Below are experts of layer 2 (counted from 0) of a mixture-of-experts language model. Rows are named router (the router's row for the expert), gate (a neuron's input weights, with its number), up (a neuron's input weights, with its number) and show model dimensions 384-447. Each number is 200 + 20 x the weight over its row's rms, rounded and kept within 0 to 999.
After each expert's rows: a language model's description of what the expert responds to. This comes from a sample of Wikipedia text that the model never trained on.

# expert 7
router,185,210,153,197,227,185,195,188,210,201,185,182,189,182,178,212,189,197,238,214,232,183,194,203,228,203,163,175,212,186,190,218,202,203,205,215,193,215,197,174,187,230,179,227,159,181,172,212,185,224,200,183,175,181,215,211,187,209,187,202,183,203,174,207
gate1,201,167,171,184,180,160,184,209,229,204,199,221,182,180,195,196,171,177,181,236,189,249,206,193,177,237,207,212,245,182,192,212,198,165,221,180,201,201,182,191,254,218,204,231,197,183,208,207,232,207,183,210,235,204,215,227,239,186,201,181,195,188,224,197
up1,206,181,186,182,194,212,168,208,218,197,216,223,150,178,191,202,166,210,190,217,170,217,221,199,155,238,196,184,227,180,194,248,227,185,189,176,188,195,174,204,224,209,192,203,211,187,206,184,229,205,192,192,212,178,174,224,227,176,188,183,204,202,217,204
Description: Word-ending suffixes

# expert 21
router,193,212,189,195,152,177,186,175,203,216,180,240,191,199,201,220,221,201,227,199,172,227,222,204,184,229,157,217,196,194,227,199,213,211,198,231,219,233,197,197,189,186,182,203,212,186,159,197,180,192,191,181,207,176,173,177,202,210,213,178,192,212,153,165
gate1,211,208,198,197,180,212,203,164,223,220,161,191,188,203,194,222,212,211,166,215,236,215,232,255,216,171,183,201,243,163,201,214,225,218,169,196,220,217,229,218,203,197,185,192,171,221,207,220,199,211,209,173,219,210,209,182,157,212,177,184,190,225,225,193
up1,177,214,221,210,227,228,194,222,202,206,228,172,201,192,222,184,229,207,225,168,153,185,217,190,183,188,184,189,211,216,196,202,195,191,232,175,195,187,189,182,181,211,256,201,227,192,222,177,211,211,193,211,194,199,202,203,239,220,196,228,204,213,167,173
Description: Copulas and in

# expert 51
router,158,188,231,201,175,218,214,170,173,185,150,236,175,216,222,222,211,208,209,191,229,209,201,158,203,222,198,195,204,223,222,200,229,204,224,218,206,159,189,197,195,239,198,214,205,173,204,222,190,208,214,188,183,186,210,183,184,205,214,226,168,199,173,197
gate0,187,217,232,217,171,230,218,229,207,192,214,198,173,191,219,178,193,184,182,177,251,198,191,180,237,228,196,224,213,199,201,229,232,197,227,150,190,190,198,168,197,202,208,233,193,187,222,178,201,226,183,207,211,241,214,214,193,201,204,208,231,229,213,204
up0,211,192,166,193,229,160,185,151,209,218,193,204,233,200,181,234,191,209,217,239,146,224,184,207,174,207,200,177,201,221,187,153,187,218,165,240,193,193,186,203,213,178,189,179,191,211,182,217,190,158,182,227,208,165,199,175,194,216,206,199,198,203,184,188
Description: Main verbs after subjects

# expert 57
router,182,204,215,206,216,189,225,178,218,163,182,223,187,198,196,218,224,217,228,201,219,162,206,182,199,221,166,190,194,210,204,205,215,203,226,231,210,176,220,182,210,219,170,227,200,216,186,225,214,214,185,204,228,186,211,212,207,221,200,205,188,211,200,164
gate1,196,244,241,185,179,179,217,198,219,190,168,197,236,208,184,187,198,188,168,174,213,220,190,215,204,216,152,189,171,204,227,217,168,201,212,187,205,211,194,193,214,189,208,209,205,221,185,217,184,194,224,185,196,191,223,162,192,193,195,197,200,209,210,198
up1,195,246,205,189,176,181,206,221,204,192,184,179,208,201,195,186,193,194,181,159,219,206,197,222,192,206,158,177,168,214,220,225,179,195,225,189,222,206,203,217,212,185,182,204,226,205,210,241,181,198,210,177,182,183,216,183,203,215,197,209,229,191,193,174
Description: Word-final suffix pieces

# expert 8
router,172,206,187,203,179,181,192,164,220,210,181,226,215,168,216,237,222,175,208,238,210,181,201,167,220,212,216,216,231,199,194,226,213,218,205,240,190,215,211,185,176,241,188,221,219,205,208,196,199,201,230,199,222,194,213,231,169,215,210,194,178,222,175,191
gate0,226,226,177,184,191,225,233,175,199,240,189,202,193,211,220,179,218,209,203,187,202,184,222,228,203,187,179,177,203,196,227,209,209,202,206,216,186,204,208,188,204,180,186,175,234,138,189,192,212,191,176,175,198,200,252,220,188,203,204,193,210,214,204,195
up0,192,229,161,192,201,214,197,163,196,206,213,238,234,231,205,186,220,181,187,188,198,190,207,210,219,192,214,227,249,227,172,220,221,199,214,208,194,181,198,200,249,181,211,190,186,214,187,188,209,205,199,201,198,187,186,183,181,202,200,221,211,159,187,210
Description: Table and section headers

# expert 45
router,154,222,155,189,188,167,211,183,198,180,189,239,210,181,215,219,189,200,211,201,226,216,187,184,204,218,187,208,230,197,235,219,223,199,205,216,164,202,213,178,183,212,180,199,183,205,219,189,210,225,175,197,213,211,218,191,197,214,192,152,181,218,172,207
gate0,212,195,200,192,197,209,215,214,203,195,186,214,182,158,190,241,196,168,182,180,243,212,191,176,166,190,183,220,185,200,200,197,206,178,191,179,237,215,184,192,193,230,168,191,202,195,201,200,196,214,199,165,221,186,228,186,187,186,207,192,183,182,165,209
up0,199,195,222,213,202,178,193,187,173,196,196,188,205,227,197,178,217,238,211,199,167,181,208,220,235,206,197,164,196,206,181,204,200,218,210,243,173,174,206,185,249,184,221,204,210,206,200,204,188,207,227,222,184,203,200,216,218,199,219,191,209,225,221,188
Description: Word-initial lowercase pieces

# expert 16
router,168,202,196,155,201,196,254,204,206,219,204,185,223,201,224,211,227,204,215,215,223,201,177,189,235,198,193,194,182,195,196,208,215,213,216,219,201,233,196,193,167,198,187,215,200,207,188,176,168,197,166,191,176,192,191,199,159,230,218,191,176,202,181,213
gate0,205,194,215,184,201,215,209,217,156,200,215,207,193,214,213,167,206,198,246,190,212,142,192,209,214,199,235,218,220,181,202,196,222,200,224,191,239,167,188,194,198,201,192,212,217,189,185,207,171,185,256,208,202,243,220,227,226,215,187,197,192,184,235,179
up0,216,193,195,194,182,225,166,221,175,200,201,232,194,202,190,182,197,193,232,181,190,156,203,208,221,200,199,211,218,178,186,195,223,219,229,196,240,159,191,185,188,200,199,199,206,123,181,205,162,199,233,219,201,210,189,229,215,203,193,196,178,179,222,177
Description: Mid-word lowercase fragments